Weights of a small mixture-of-experts language model, trained from scratch on English Wikipedia.
Size: 12 layers, width 320, vocabulary 2048, 37.6M parameters.
Training: 271M tokens, 8271 steps.
Below are experts of layer 2 (counted from 0) of a mixture-of-experts language model. Rows are named router (the router's row for the expert), gate (a neuron's input weights, with its number), up (a neuron's input weights, with its number) and show model dimensions 0-63. Each number is 128 + 24 x the weight over its row's rms, rounded and kept within 0 to 255.
After each expert's rows: "mostly gets" lists some tokens that are sent to it at least half of the time. This comes from a sample of Wikipedia text that the model never trained on.

# expert 0
router [143 106 106 153 122  95 110 158  99 168 121 151 119  99 170 116 135 111 137 106 131 115 121 135 109 120 135 136 138 160 126 159 135  92 131 154 136 168 118 127 111 105 138 144 120 117 121 129 141 110  86  91 127 142 146 139  96 147 138 114 144 159 133 121]
gate0 [ 76  91 148 102 109 114 135 160 145 134 116 131  90 148 100 158 177  78 119 122 131  76 170 130 107 153  83  96 144 138 147 151 131 137 132  98 107 136 135 112 125  81 121 150 140 109  83 113 122 105  70 108 114 131  95  86 122 110 172 136 119 142  92 142]
up0 [138 165  87 155 132 130 113 100 116 136 114 103 150 113 172 141 167 110 142 109 112 132 102 133 174 171 120 122 120 118 155 121 149 169 113  97 116 170 151 162  95 117 111 146  99 145 120 146 185 164 125 130 130 122 105 134 131 155 100 135 110 107 146 118]
gate1 [126 152  92 153 137 141 134 107  53 123 104 149 154 135 135 145 176 126 120 124 154 149 121 133  85 111 154  94 112 148 143 136  81  86 111 123 129 119 147 141 152 141 111 144 124 145 115  91 121 121 118 108 107 144 120  85 132 135 139 132 113 101 103 126]
up1 [127 146 113 133 145 128 121 134 156 109 154  94 133 125 166 132  97 127 120 140 130  99 119 123 129 156 155 123 145 125 135  96 148 100 109 138 140 121 111 103 111 103 162 151  94 129  95 156  97 109 156 164 172 112 129  73 119 111 142 150 154  98 114  90]
mostly gets: " became", " including", "ful", " their", "ial", " on"

# expert 13
router [121  96 139 126 147  91 126  91 116 134 136 106 125 112 129 166 124 105 122  58 119 130 133 154 154 133 126 153 142 103 125 125 137 116 138 159 114 106 120 130 154 164 121 122  94 108 130 115  85 109 124 140 120 133 186 142 143 169 138 107 149 144 123 128]
gate0 [102 145 150 155 119 108 126 119  91 161 136  61 119  74 132 135 184 161 128 148 140 116 117  90 102 140 120 122 134 108 102 119 130 157 151 179 137 118 136 117 149 116  93 145 104  91 118  93 155 169 141 103 112 129 146  96  88 142 139 121 184 115 135 171]
up0 [115 144 160 153 143 147 132 147  67 112 153 100 113 107 132 222 119 128 124 128  96 142  79 106 109  61 132 131 140 125 131 134 102 208 138  99 102 111  95  63 100 124 140 143 103 146 129 128 149 150 118 139 130 131 115 100 131 101 142 130 108 157 125 126]
gate1 [133 121 149 111  99 126 147 128 150 129 150 180 153 156 104 152 130  65 162 127 139 125 109 154 132 150 140 115 138 117 159 106  95  89  87 130 109  84 107 139 124 126 161 142 103 112 100 100  85 133 104 163 159 118 167 136 138 112 159 123 109 111 152 104]
up1 [131 127 181 109 125  98 116 156 156  86  87 141 118 149 181 100 115 104 112 124 130 112 114 157  95 128 152 128 122  88 124 136 111 144 148 147 133 138  94 143  61 117 162 140 122 109 132  96 121 123 100 107 124 135 142 104 114 160  86 119 177 120  98 137]
mostly gets: " fa", " ex", "equ", " album", " vi", " opera"

# expert 6
router [139 137 118 116 143 109 162 117 142 108 126  77 165 140 146 153 153 135 120 132 108 123 126 122 133 151  99  92 113 133 153  96 152 168 132 117 122 156 131  71 125  84 116 143 110 119 157 123 156 142 137 111 108 154 145 114 130 140 139 115 166 140 117 181]
gate0 [108 123 113 123 173 115 114 140 109 157 136 111 121 125 126 108 116 125 120 108 151 117 120 158 145 188 147 139 115 117 132  74  76 112 102 133 118 135 159 178 119 112 121 148 114 142 141 101  96 168 103 156  74 158 118 133 135 105 182 136 110 125 157  82]
up0 [132  93 137 134 119  96 120 108 114 106 143 121 162 144 139 142 162 138 135 141 118 142 140 104 157  86 155 125  99 121 173 163 140 199  88 141  85 139 140 129 143 152 105  85 145 132 122 187 108 126 151 124 142 165 166 137 141 146 103 103 128 144 118 169]
gate1 [158 134 136  91 126 164 100 141 142 136  98 138 121  94 133 169 100 133 154 110 138 158 111 177 126 155 158 156 179 159 127 166 112 146 135 148 130 122 153 108 126 132 153 117 119 102 117 131  98  72 131 130 162  90 172 159 100 116 137 106 143 137 119 166]
up1 [119 108 126  81 111 134 129 154 172 120 115 106  84  95 152 108 135 172 138 148 128 152 149 155 156 175 173 144 132 118  77 153 137 110 117 176 130 165 167 113 126 128 121 119 153 197 129 140 128 124 133  78 123 141 133 132 155 124 152 102 125 139 137 151]
mostly gets: " O", " pa", " Po", "),", "O", " Pa"

# expert 15
router [145 132  90 139 134 141 126 145 112 129 163 116 115 113 102 137 100 108 153 120 122 165 181 132 148 101 146 132 139 179 145 157 160 128  65 132 112 161 157 132 173 158 115  78 118 142 124 152  91  88 175 127 160  92  81 151 150 141 100 137 108  87 144  98]
gate0 [128 177 133 123  72 110 127 138 116 104 132 117 102  95 118 150 134 149 125 126 127 158  76 138 156 104 108 133 155 130 145 109 128 125 104 189  83 107 147 103 136 151 116 161 140 115 135 152 137 124 140 124  79 107 101 146 129 130 110 152 120 141 150 120]
up0 [112 158 127 137 105 111 128 146 172 144 169 171 141 126 149 130 139 170 131 142 123 147  99 117 130 186 138 115  99 106 157 144 124 152 109  94 128  97 173 155 154  94 144 107 181 149 109  96 113 155 104 128 139  90 122 125 138 121 113 112 133 143 107 183]
gate1 [118 124 120 147 189 117 145 162 134 111  96 119 160  88  79 122 125 108 122 127 131 116 128 143 132 135 127 133 119  98 136 147 149 152 102 138 130 125 144 179 122  74 104 151 143 162 113 114 124 146 112 153 130 132 123 116 121 178  85 163  89 126 117 166]
up1 [133 162 121 148 138 153 145 130 102  93 135 141  98  98  82 121 112 100 108 139 156 110  98 140  86 133 109 110 150  90 128 141 133 139 122 134 141 121 135 135 126 121 146 127 110 160 142  76 107 141 127 151 147  63 128 153 123  76 133  85 130 140 127 120]
mostly gets: " the", " The", " his", "The", " their", " its"

# expert 20
router [101 114 136  80 116 163 125 106  91  89 155 149 134 153 144 130 147 192 100 121 112 159 139 101 155 113  95 185 137 103 127 117 138 148 160 120 120 168 139 131 147  90 112 117  99 174 115 127 166 139 141 120 102 148 128 136 133 110 130 127 150 178 107 134]
gate0 [141 131  98 129 144  73 114 133  90 143 122 137 143 133 126 149  69 135 141 145 120 130 108 150 129 119 136 142 105  87 116 136 113 140 138 136 138  90 154 182 135 148 182 118 140 159 162 134 109 164 134 142 119 145 146 156 125 151 135 130 143 140 124 157]
up0 [110 174 141 111 137  88 138 147 137 130 135 159 149 116 157 111 134 130 154 149 114 119 164 148 153  62 133 133 114 150 142 106 101 116 153 166 126 138 128 116 130 123  93  76 129 138 138 135 147 117 124 113 117 139 135 102 132 154 134 155 125 164 136 136]
gate1 [150 102  77 134 110 141 121 114 120 148 148  97  65 113 123 149 144 130 100 142 158 102 144  98 122 122 167 141 148 126  90 133 146 153 111  67 138 108 108 163 113 157 163 102 139 135 140 144 132 121 136 122 112 127 134  86 143 164 168 151 159 102 132 108]
up1 [ 95 119 130 172 114  64 149  99 122  77 117 118 161 120 124 150 129 131 149 145 139 124 115  98 124 133 137 126 131 112 127 140 129 119 109 130 120 138 120  84 136 112 111 175 124 144 120 114 166 156 112  99 140 100 114 129 133 153  81 120 107 123 103 145]
mostly gets: " c", " w", " f", " d", " N", "–20"

# expert 14
router [130  98 177 122 109 136 179 121 144 141 142 166  94 105 156 124 129 185 140 148 137  87 110 130 142 132 124 130 117 126 107 155  97 158 167 124 103 162 124 117 138 101  69 150 145 162 140 129 138  97 113 112 173 131 116 127 176 125 128 105  99 116 114 142]
gate0 [124 138 130 100 151 140 132 113 120 124 103 161 167 104 110 128 125  88 149 185  93 145 143 132 130 106 113 107 125 121 145  59 162 132 129  90 108  98 149 114 156 130  96 133 126 128 107 127 132 110 153  82 104 163  97 120 137 103 130 145 110 135 120  73]
up0 [142 183 115 127 112 129 125 150 113 137 143 129 118 137 113  97 143 169 129  66 171 157 116 112 135 113 122  92 115 140 155 123 101 140 117 162 146 170 130 135 142  90 163 157 147  75 153  98 145 115 136 138 141  94 114 140 139 121 132 126 129 148 107 157]
gate1 [ 76 159 138 144 111 152  81 125 120 132 146 139 139 124 122 142 168 132  96 106  87 136  94 124 114 111 135 133 137 134 121 116 116 163 104 150 146 146  82 161  96 163 138 116 123  91 103 127  68 103 141 160 133 174 163 113 138 128 178 136 142 125 118 139]
up1 [106 124 137 105  84 132 142 155 110 149 142 132 137 127 120 121 125 130 144 156 127 129 125 120 129 136 135  93 119 120 141 113 132 157 133 156 104 160  67 113 110  98 123 166 136 103 176 178 121 103 161 162 120 155 159 102 129 147 143 139 105 113  97 159]
mostly gets: " Mo", " un", " D", " San", " Un", " German"

# expert 8
router [145  91 175 142 123 136 153 132 131 117 149 148  88 116 160 129 104 117 144 153 149 104  87 114 117 111 136  90 103 115 198 134 112 142  97 117 125 123 132 112 106 140 143 171 142 116 126 153 125 104 102 116 149  93  79 144 150 100 101 140 109 126 124 114]
gate0 [158 145 141  88 140 141 115 117  76 129 150 111 109 125 123 108 139 116 111 137 124 128 153  99 156  98 136 110  99 140 132 125 138 122 151 155  93 157 153 115 114 160 127 128 131 119 125 106  92 121 115 146 180 145 173 103 135 131 147 110 111 138 127 122]
up0 [106 118 131 139 164 146 105 116  84 123 105  99 147  89 184 183 105 116  96 130 118 128 154 151 111 138 105  93  93 116 126 160 103  97 151 148 137 167 168 136  89 119 115 117 109 140 146  95 146 125 132 106 152 180 156 106 138 150 127 166 118 142 106 111]
gate1 [106 182 125 118 130 120  86 163 116 116 136 126 128 149 158 124 186  96  86 124 118 137 152 123 124 149 134 111 108 166  98 145 103 172 177 152 144  96 126 101 124  70 109 129  93 120  96 113 128 148 134 152 110 162 111 128 136  89 112 139 113 156 118 125]
up1 [137 135 137 136 109 132 108 148 160 104 132 122 153 121 164 147 127 147 158 164 142 166 159 137 142 140 102 155 118 141  79 128 108 115 132 107 101 124 122 139 142 127 148 131 118 102 102  90 157 116 132 118 151  95 127 151 125 121  84 158 122 132 147 120]
mostly gets: " The", "The", " the", " during", " some", " East"

# expert 17
router [117 152 142 114 118 151 151 113 132  91 182 151 115 147 107 143 128 136  91 179 120 124 108 140 139 151 144  96  93  87 125 128  80 100 151 129 142 105 137 111 120 102 170 112 114 147 119  83  99 156 118 144 116 155 121  74 155 104  96  99 109 127 104 134]
gate0 [ 68 166 126  94 125 149 112 118 128 124 149 113 148  87 125 111  96 150 143 158 145 137 177 152 105 117 165 157 120 105 126 144 119 139 105 101 109 162 112 113 153 112  81  82 120 146 133 137 151 103 117 159 101 126  94 130 139 188 117 123 127 126 140 133]
up0 [ 93 152 147 110 185 117 111 150 152 148 107 144 108 134 132 152 119 146 129 131 121 125 101 161 138 178 110 125 156  60 128 109 118 132  63 140 127 156 112 118 132 137 125 155 171  95 121 152 146  90 156 130 123 166 135 149 147 159 120 172 135 140 168 159]
gate1 [102 165 112 123 156 141 131 116 157 142 127 117 129 108 137 100 123 135 148 174 121 140 139 148 115 108 115 152  75  91 113 136 169 140 120 134 151 176 131 134 139 106 135 123 126 120 113 115 117 122 157 143 104 164  99 127 133  91 144 150 169 119 157 116]
up1 [108 157 150  91 122 111 112 106 167 148 131 116  98 144 155 142 178 124 128 126 150 106 151 156  92 108 148  77 116 135 122 116  94 127 122 137 116 110 142 141 114  90 138 140 126 110 147 115 153 100  66 110 145 113 147 135 157 144 135 157  80 159 106 119]
mostly gets: " under", " over", " sign", " bo", " Wal", " Bi"

# expert 16
router [137 190 119 135 139 111 109 120  76 115 124 152 116 132 119 156 160 106 124  93 140 124 131 153 128 143 108 187 162 142 125 134 119 144 144 104 172 111 130 170 107 104 143 129 191 136 128 163 107 147 142 154 150 168 129  73 122 147 111 163 114 155  96 136]
gate0 [160 158 153 135 126 165 138 116 134 126 150 154 134 101 119 116 140 140 137 167 121  94 157  94 160 107 166 132  89  90 149 135 145 116 137 122 129 153 105 116 156 118 109 169 130 201  99  91 123 146 137 144 124 135 156 176 146 125 158 112 104 102 101 127]
up0 [130 133 161 171  81 102 143 134 165 114 111 115 117 108 158 125  76 122 155 133 118 117 110 115 124  98 119 118 108 135 123 110 132 137 116 116 122 108 122 156 135 138 113 163 109 147 152 143 123 121 137 135 173  62 147 116 147 152 126 176 140  57 132 159]
gate1 [127 125  98 130 138 115 133 138 142 142 122  90 125 150  95  99 144 113 137 136 116 157 147 119 147 130 113 100 121 155 129  89 118 110 169 160 139 101 168 114 144 115 133 117 142 196 150 116 179 158 132 113  92 148 105 156  88 161 166  68 130 139 148 153]
up1 [138 119 127 113 140 132 117 122  86 113 117 133 125 142 100 144 145  84 137  94 127 171  95 126 145  97 116 118 123 141 131 131 128 148 144 167 123 101 124 116 133 105 104 144 151 117 164 125 152 140 102 132 113 136 109 176 119 170 145  94 131 132 134 168]
mostly gets: " his", " her", " It", " cl", " it", " him"

# expert 7
router [170 134 150 132 142 136 140 135 177 124 114  89 110 114  89 126 106 108 128  93  95 120 106 117 133 116 150  88 122 138 114 110 141 145 143 131 147 128 102 128 114 142  97 148 159 155 129 141 111 148  96 124 103  92 133 151  82 132 146 141 115  78 125 153]
gate0 [147 109 143  84 119 109 141 166 147 136 112 133 109  66 150 124 150 109 121 115 143  64  97 159 120 123  99 136 156 136  96 110 105 136 175 112 118 153 164 120 131 121 116 134 125 123 123 129  81 105 148  88  99 114  98 118 138 136 101 106 142 124 102 103]
up0 [ 95 144 144 146 166 119 139 100 113 156 150 153 116 128 101 105 133 143 165 140 148 137 148 119  99 120  74 110  57 148 110 160 121 121 105 104 163 104  63 164 174 146 106 117 174 109 138 132 144 104 108 101 150 134 133 195  92 126 138 136 148 183 168 127]
gate1 [114  91  80 131 155 135 143 149 121 134 115 140 156 142 158 129 131 157 149  98 173  94 108 109 132 131 106 115  89  72 127 127 102 161  99 144 151 166 106 144 132 123 123 126 126 157 162 125  99 109 119 124 150 156 123 119 107 105 109  88 128 134 104  95]
up1 [117 124 111 144 147  62 110 120 146 116 128 135 146 120 154 152 165 117 103 124 115 150  97 110 146  99 101 133 116 140 138 166 174 128  89 108 179 110 114 113 101 118 104 123 134 175 115 123 134 146  86 134 175 119 109 197 135 115  97 112 105 138 164 142]
mostly gets: " with", " from", " into", " through", " after", "ttle"

# expert 5
router [154 170  81 145 130  82 102 100 106 127 104 137 115 128 142 149 129 115 108  74 110 112 142 139 127 125 120 103  97  92 132 106  73  99 102 135 109 112 139 120  98 153 170  83 123 129 149 117  78 123 150 126 106 142 190 144 104 165 163 117 155 139 131 145]
gate0 [142 151 138 107 193 153 137 150 107 112 144 140 168 116 133  94 126 105 134 129 111 133 115 116 142 121 120 176 146 111 163  96 180 162 150 110 112 143 147 148  70 124  98 132 130 125 131 149 102  97  92 129 119 179 107 156 131 161 124  85 113 154 141 127]
up0 [136 151  96 167 100 151 161 136 138  85 135  85 154 126 122 132  86 137 151 151 144 142 117 157 166 108 165 137  74 157  87 219 158 158 134 121 181 143 155 162 169 105 121 141 126 148 137 106 129 121 131 138 108 137 109 106 137 125 158 148 142 136 170 102]
gate1 [106  82 121 124 155 163 164 123 106 191 130 129 139 106 149 138 160 122 128 133 108 174 134 146 102 134 132 127 138 153 155 118 114  89 107 100 115 144 129 101 118  99 142 139 157 106 105 154 155 101 114 126 109 150  87 124 130 118 168 153 155 115 102 133]
up1 [135 126 123 101 128  93  93 156 145 157 131 119 157 149 112 162 111 173 153 112 179 137 134 170  98 120 111 142 142 139 131 110  84 137 131 142 153 172 122  88 151  45 150 134 109 140 137  87 106 129 155 130 140 135 103 167 113  72 131 145 121 138 133 156]
mostly gets: " States", " Wal", " plan", " military", " school", " war"

# expert 23
router [ 66 100 148 158 112 115  67 103 102 122 102 107 142 166  91 102 153 119 139 167 112 133 119 179 112 160 100 157 121 147 160 133 134 114 165 128 128  95 156 136  95 141  99 104 141 109 156 135 118 164 154 143  87 176 125  85  98 151 137 123 130 116 127 143]
gate0 [127 144 114 126 139 145 130 123 172 141 128 140  89 165 133 134 147 154 138 158  90 178 132 108  86 135 138 140 117 185 109  92 160  95 117  77 143 113 140  62 120 119  91 135 153 121  83 111 102  78 132 157 138 132 129 152 134 118 139 106 128 139 128 118]
up0 [100  92 138 101 151 188  99 156 129 164 140 111 154 103 117 113 132  96 129  94 107 120 125 136 134 138 125 115 144  98 116 113 143 157 124 106 135  95 110 129 110 134 136 142 143 106 113 133 173 155 141 126 130 156 127 128 125 119 120 184 121 105 157 126]
gate1 [100 148 137  80 120 191  88 159  80 122 113 151 135 115 167  98 112 121  89 124 138 110 159 115 133 127 137 123 154 115 101  92  94 136 132  80 201 112 132 132 156 154 173 118 142 116 113 119 108 153 120 149 105 163 137 128 104 138 131 178 106 117  89 116]
up1 [154 104 185 125 166 144 153 121 100 155 115 146 125 130 104 121 167 164 148 161  90 137 170 111 110 113 105 151 138 140 164 117 116 120 116 126 121 127 143 123 124 142  98 107 119 139 123 108 159 132 153 128 140 140 113 123 132 128  97 113 127 129 106 119]
mostly gets: " Ch", " Ma", " po", " Po", " fa", " Ba"

# expert 2
router [108  68 157 134 138 110 127 124 127 138 109 155 138 141 136 110 129  91 158 114 123 103 127 127  46 133 113  80 151 141 174  93 154 115 126 130 118  94 124 163 125 131 128 118 171 148 144 142 147 142 118 111 154 145 117 117 116 145 123  80 118 126 135 135]
gate0 [111 108 146 157  98 133 127 118 182 103 148 123 144 149 122 137 175 105 126 152 133 107 147 131 145  83 103 155 132 141 163 146 126 135  64 126 148 139 134 132 172  99 122  78 142  98 150 104 128 114 125 147 107 152 102 111 129 143 153 158 103 140 126 112]
up0 [194 131  98 122 107 140 152 113 126 157 143 151 120 126 115 147 100 101 103  75 171 166 180 166 106 137 135 135 142 121 139 125 155 130  81  86 124  87  83 151 121 163 127 114 125 138 155 136 119 162  92 133 111 122 164 114 118 156 107 130 129 131 119 154]
gate1 [ 95 122 189 106 119 170 109  91 153 163  99 141 172 158  91  90 124 123 147 162 135 112 148 111 140 108  99 108 175 111 161 121 154 125 105 123 131 144 138 173 197 147 137 110 124 169  96 135 115 135 127 107 109  79  73 138 104 123 140 127 113 127 127 135]
up1 [132 123 102 117 124 133 102 152 137 146  93  73 153 112 113 119 128 109 123 139 160 135 108 121 101 121 136 142  70 147 154 154 101 111 157 162 185 152 135 166 157  96 167 118 106 183 139  77 126 172 150 127 147 122 137 171  81 152 118  63 125 123 111 121]
mostly gets: ").", " consider", " play", " including", " become", " provide"

# expert 4
router [108 116 162 102 122 130 148 170 125 130 137 142 158 132 189 172 183 128 114 147 148  82 145 120  63 155  93 144 162 122 104 137 121 146 137 107 127 163 158 116 123 106 165 157 147  96 119 120 136 126 134 142 138 169 150 107 129 104 173 108  90 133  90 164]
gate0 [115 163  94 192 114 105 131 160 118 126 163 109 138 128 118  66 170 145 136 114 129 139 126  97 125  65 147 138  78 139 118 128 147 110 131 165 171 121 141 186 101 120  86 107 113 112 124 148  98 121 117 137 118 138 131 129 134 144 152 115 141 130 130 110]
up0 [120 137 197 107 140 120 113 173 125 140 103 140 136 111 112 125 134  77 148  88 135 137 140 173  98 147 126 155 175 147 140 118 115 136 142 154 144 159  88 125 134 108 152 141 101  86 154 131 136 107 102 110 161 130 155 153  77 110 110 137 153 139 132 185]
gate1 [151 140 139 131 116 143 155 137 127 154  88 107 148 101 126 115 136 126 143 121 149 130 140 111 116 138 139 100  99 124 154 103 126 170 124 133 110 142 151 136 162 172 112  99 177 118 173 122 132 123 128 111 156 166 104 131 101 149 142 137 142 110 107 188]
up1 [100 127 144 203 132 117 131 117 137 117 150 144 105 153 105 134 125 126 173 120  90 153  93 143  96 128 135 164 116  98 124 153  89 149 107 157 151 119 120 118 117  86 111 133 119 147  97 135 130 122 111 108  96  79 104 126 172 107  91 114 108 129 160 118]
mostly gets: " Li", " La", " Jo", " He", " Ja", " Lo"

# expert 3
router [127 125  84 137 122 136 113 165 138 144 108 138 161 118 132 159 136 151 136 156 156  95 124 161 142 161 116 153 139 104 103 166 147 139 165 160 162 129 141 152 124 158 157  79 126  84 166 129 104 128 130 118 130 167 159 144 107 109 126 129 135 132 133 169]
gate0 [136 141 162 148 140 119 117 114 108 131 126 112  86 129 108 135 153 112  92  91 129 122  98 137 110 134 116  68 135 121 150 153 130 150 106 157 144  88 129 133 138 128 103 154 130 102 123 148 139 152 103 168 149  97 155 139 145 113 114 121 153 101 136  97]
up0 [130 133 120 137 136  93 103 109 180 135 154 132 135 167 111  99 121 107 106 182 111 108  83 150 108 129 158 127  96 101 134 131 122 176 118 140 155 112 130 159 109 123 147 151 155 148 164 138 151 130  79 134 144 115 125 134 102 151 102 155 130  96 118 146]
gate1 [123 103 114 131 149 136 134 119 154  99 155 138 104 126 153  79 160  89  85 115 165 140 136 156 121 104 107 111 137 127 100 116  92 155 143 124 106 167 114 135 129 135 102 150 171 126 133 118 162 151 165 122 114 111 116 113 141 117 128 106 168  91 136 125]
up1 [ 64 103 111 124  96 135 114 126 109 130 127 109 105  67 150 141 106 110 122 138 148 119  87 118 175 116 144 137 107 113 136 110  94 126 134 144 105 139 121 138 141 148 129 138  85 140 113 115 145 173 112 154 131 167 124  92 113 117 123 111 131 124  78 129]
mostly gets: "|", " Su", " New", " single", " large", " su"

# expert 28
router [137 170 132 119 123 131 127 113 143 132 144 169  86 151 105 116 111 116 150 130 131 134  92  94 111  63  86 108 118 179  89 107  80 177 130 110  90 108 145 133  94 133 165  92 166 102 116 110 126 128 144 106  85 130 139 150 131 116 114 147 130 175 155 158]
gate0 [ 87 124  97  93 135 145 101 140 156 120  97  95 112 124 147 135 118 149 148 114 112  88 140 140 171 139 134 170 141 115  97  56 112  82 115 123 159 128 123 122 123 139 136 103  99  90 101 158  47 110 131 146 176 165 131 105 141 149 140 161 126 111 159 128]
up0 [133 109 108 152 137 121 115 122  92 142 123  96  88 155 155 168 109 190 170 120  99 126 116 108 153 102 168 160 151 128  96 113 156 124 149 187 146 142 124 128 101 133 136  87 184 163 139 150 112 141 125 125 125 113 146 116 139 116 134 154 171 111 132 128]
gate1 [ 96 102 157 100 163 103 119 146 106 108 137 130 149 127 120 111 123 126  93 119 136 123 138 132 161 119 143 107 154 115 175 143 158 140 118 150  89 123 136  82 110 102  54 143 101 137 101 156  95 124  99 101 125 124 145 153 151 104 155 158 145 117 121 137]
up1 [115 150 118  87 171 126 116 110 121 116 118 120 138 155 137 109 158  97 113 116 116 108 147 114 168 139 117 130 122  96 146 148 119 133 158 171 105 107 158 137 114 131 113 146 120  91 132 167 134 107 110  83 125 162  99 153 149 120 136 113 130  93  93 108]
mostly gets: " had", " were", " In", " are", " Bu", " have"

# expert 19
router [113  99  96 186 134 124 106 148 166 127  87 121 145 112 140 112 163 124 133 120 123  94 121 136 117 135 143 156 117 166 121  99 143 131 121 163 111 114 116 153 136 135 111 142 127 124 133 100 134 138 135 115 156 104  85 156 100 117 132  91 163 116 105 141]
gate0 [158 132 129 107 141 125 142 122 104 115 130 124 108 113 129 141  90 116 122 131  93 108 142 143 144 132 142 167 139  93 125 206 130 111 132 132 170  77 125 160 154 127 146 120 104 110 125 156  77 147 121 183 115 133 140 128 142 142 152 136 128 123 113 119]
up0 [173 131 138 136 148 126 155 175 109 143 162 165 175 140 139 120 121  93 107 121 141 169 103 151 140 127  90 144 123 131  88 136 111 131 115 149 110 153 152 133 145  91 162  88 116  73 139  83 130 100 159  93 132 141 118 131 137  94 133 104 160 152 194 127]
gate1 [136 162  84 135 109 117 141 146 106  94 116 125 123 187 144 130  90 127 142 183 181 101 168 149  96 127  85 142 126  89 134 153 143  91 149 114 169  99 129 168 172 140 137 122 142 106  82 122 141 121 141  74  65 143  80 122 138 129 146 187 136  66 178 110]
up1 [ 73 136 158 125 148  84 153  69 112 181 147 133 140  96 117 111 130 152 100 137 136 135 121 131 161 135 145 200 119  80 136 154 123 140 113 119 122 131 154 148 149 111 128 110 106 144 106 121 140 160 101 145 112 101 126 148 176  80 117 101 124 149 133  90]
mostly gets: " not", " had", " been", " can", " but", " this"

# expert 25
router [134 147 161 155 107 148 166 113 135 119 140 114 137  88 110 127 104 140 123 110 102  89 115 117 147 144 117 141 111 108 118 147 146 125 106 117 113 127 111 122 110  89 116 148  57 145 117 135  99 134 108 145 142 116 153  83 143 100  87 133 103 135 149 161]
gate0 [122 116 149 150 127 150 132 124 155 146 109  90 128 144 159 120 105 131 134 152 102 105 130 136 135 127 132 166 147  98 146 100 134 107 139 120 132 106 132 132 172  96 109 115 137 114 181 103  95 154 174 135  93 119 178 107  94 131 138 152 129 135 152 126]
up0 [136 167 148 119 151 116 110 125 100 119 113 126 167  90 133 133  69 118 144 133 138 126  84 116  77 101 176 141 107 104 180 117  91 151 123 177 116  96 160 130 146  60 177 136 151 123 129 104  92  99 127 132  93 124 143 106 122 120  74 106 122 132 121 119]
gate1 [142  95 158  81 115 123 114 147 110 127 120 130 133 108 171  75 135 125 107 142 187 118 138 191 152 115 125 133  90  78 150 141  70 146 135 138  99 147 131 168 111 126 119 164 104 127 130 109 137 165 124 120  81 119 134 164 117 108 124 130 147 134 137 113]
up1 [149 124 171 129 124 105 150 128 143 165  95 133 107  94 172 153 148 129 102 150 144 162 188 203 114 151 110 111 154 111 164 152 104 143 136 137 121 177 143 126 122 126  63 115 146 108 158 146 158 130 132 119 142 140  86 155 117 113 142 119 134 147 127  95]
mostly gets: " sp", " back", " up", " through", " Wal", "el"

# expert 21
router [ 89  92 168 121 126 127 152 115 117 135 122 112 111 103 153 102 111 149 135 122 138 131  90  80 113  84 100  80  88 138 158  93 102 125 168 140 145 126 135 127  99 128  99 175 162 138 125 129 135 113 103  93  99 142 130 103 138 103 143 100  96 142 158 170]
gate0 [146 123 119 137 117 111 113 131 153 125 116 119 142 141 132 130 110 120  91 108  96 147 158 172 184 155  90 104 139  78 151 154 166  70 114  98 136  74 127 141 133 155 116 137 139 159 108  96 146 111 107 128 124  66 114 177 143 141 118 159 107 115 175  95]
up0 [101 119 155 144 112 104 131 155 178 158 126 121 112 147 159  89 132 138 175 140 102 136 112 107 135 103 115 119 109 157 188 144 163 124  85 118 138 139 136 109 128 146 155 143 152 123  99 181 122 157  87  84 133  79 121 139 102 117 132 127  84 150 152 105]
gate1 [173 103 124 161 150 155 106 153 167  97 139 138 165 132 166  89 183 118 147 166 145 115 149 122 100 127 135 149 120 134 153 114 113 142 145 151  84 127 118 162 122 158 138 109 110 134  74 112 120 122 109 141 110 123 115 110  97 148  84 122 150 151 132 149]
up1 [139 117 166 125 150 124 130 128 126 127 138 142 118 167  94 144 138 151  97 142  83 169 139 129 124 119 142 141 162 100 143 104 109 122 112 116 115  97 146 121 108 163 152 115  89 131 114 132 158  94 124 161 106 143 121  96 159 144 106 124 143  88  96 137]
mostly gets: " over", " main", "app", " trans", "rm", " un"

# expert 18
router [122 145 148 109 141 162  94  96 169 158 111 133 144 171 111 200 133 159  99 154  91 129 132 115 120 129 125 134 119 130  95 119 140 128 124 124 137 102 122  95 181  91 161 109  87 113 175 130 166 149 137 114 140  91 127 164 109 122  99 122  87 147 176 117]
gate0 [124  95 104 146 106 115 136 102 102  99 153 143 139 124 119  95 114 163 133 123 144  86 144 158 144 121 148 111 145 114 116 137 139 125 112 102 160  99 141 138 153 110 124 117 133 144 154  94 110 118 172 140 129 100  81 111  91  87 145 144  86 136  96 123]
up0 [107  67 126 135  96  99 157 146 108 162 120 125 133 124  98 138 122 149 144 145 144  85  96 120 124 103 142 126 128 117 142 138 155 116 130  94 151 132 129 135 161 150 102 119 122 153 127  91  89 141 157  92 121  86  82 125 122  62 164 151  99 151 121 137]
gate1 [150 123 121 128  91 182  89 108 124 148 143 166 106 100 120  92  86 112 131 159 152 122 137 154 117  89 125 164 112 133 169 139 181 129 128 138 118 102 118 128 135 140 132 114 139 167 107 185 117 136 109  87 131 125  92 138 139 192 142 127 135  76 108 178]
up1 [164 145 107 130 130 133 155 100 115 134 128 154 118 157  91 137  92 131 118 115 120 149  97 107 126 142 133 134 123 104  79 128 167 119 121  69 130 139 135 108  97 131 136 122  98 163 121 168 102 124 107 103  79 101 132 136 113 174 103 130 137 104 117 171]
mostly gets: " O", " (19", " her", "|---|---|", " Cup", " Her"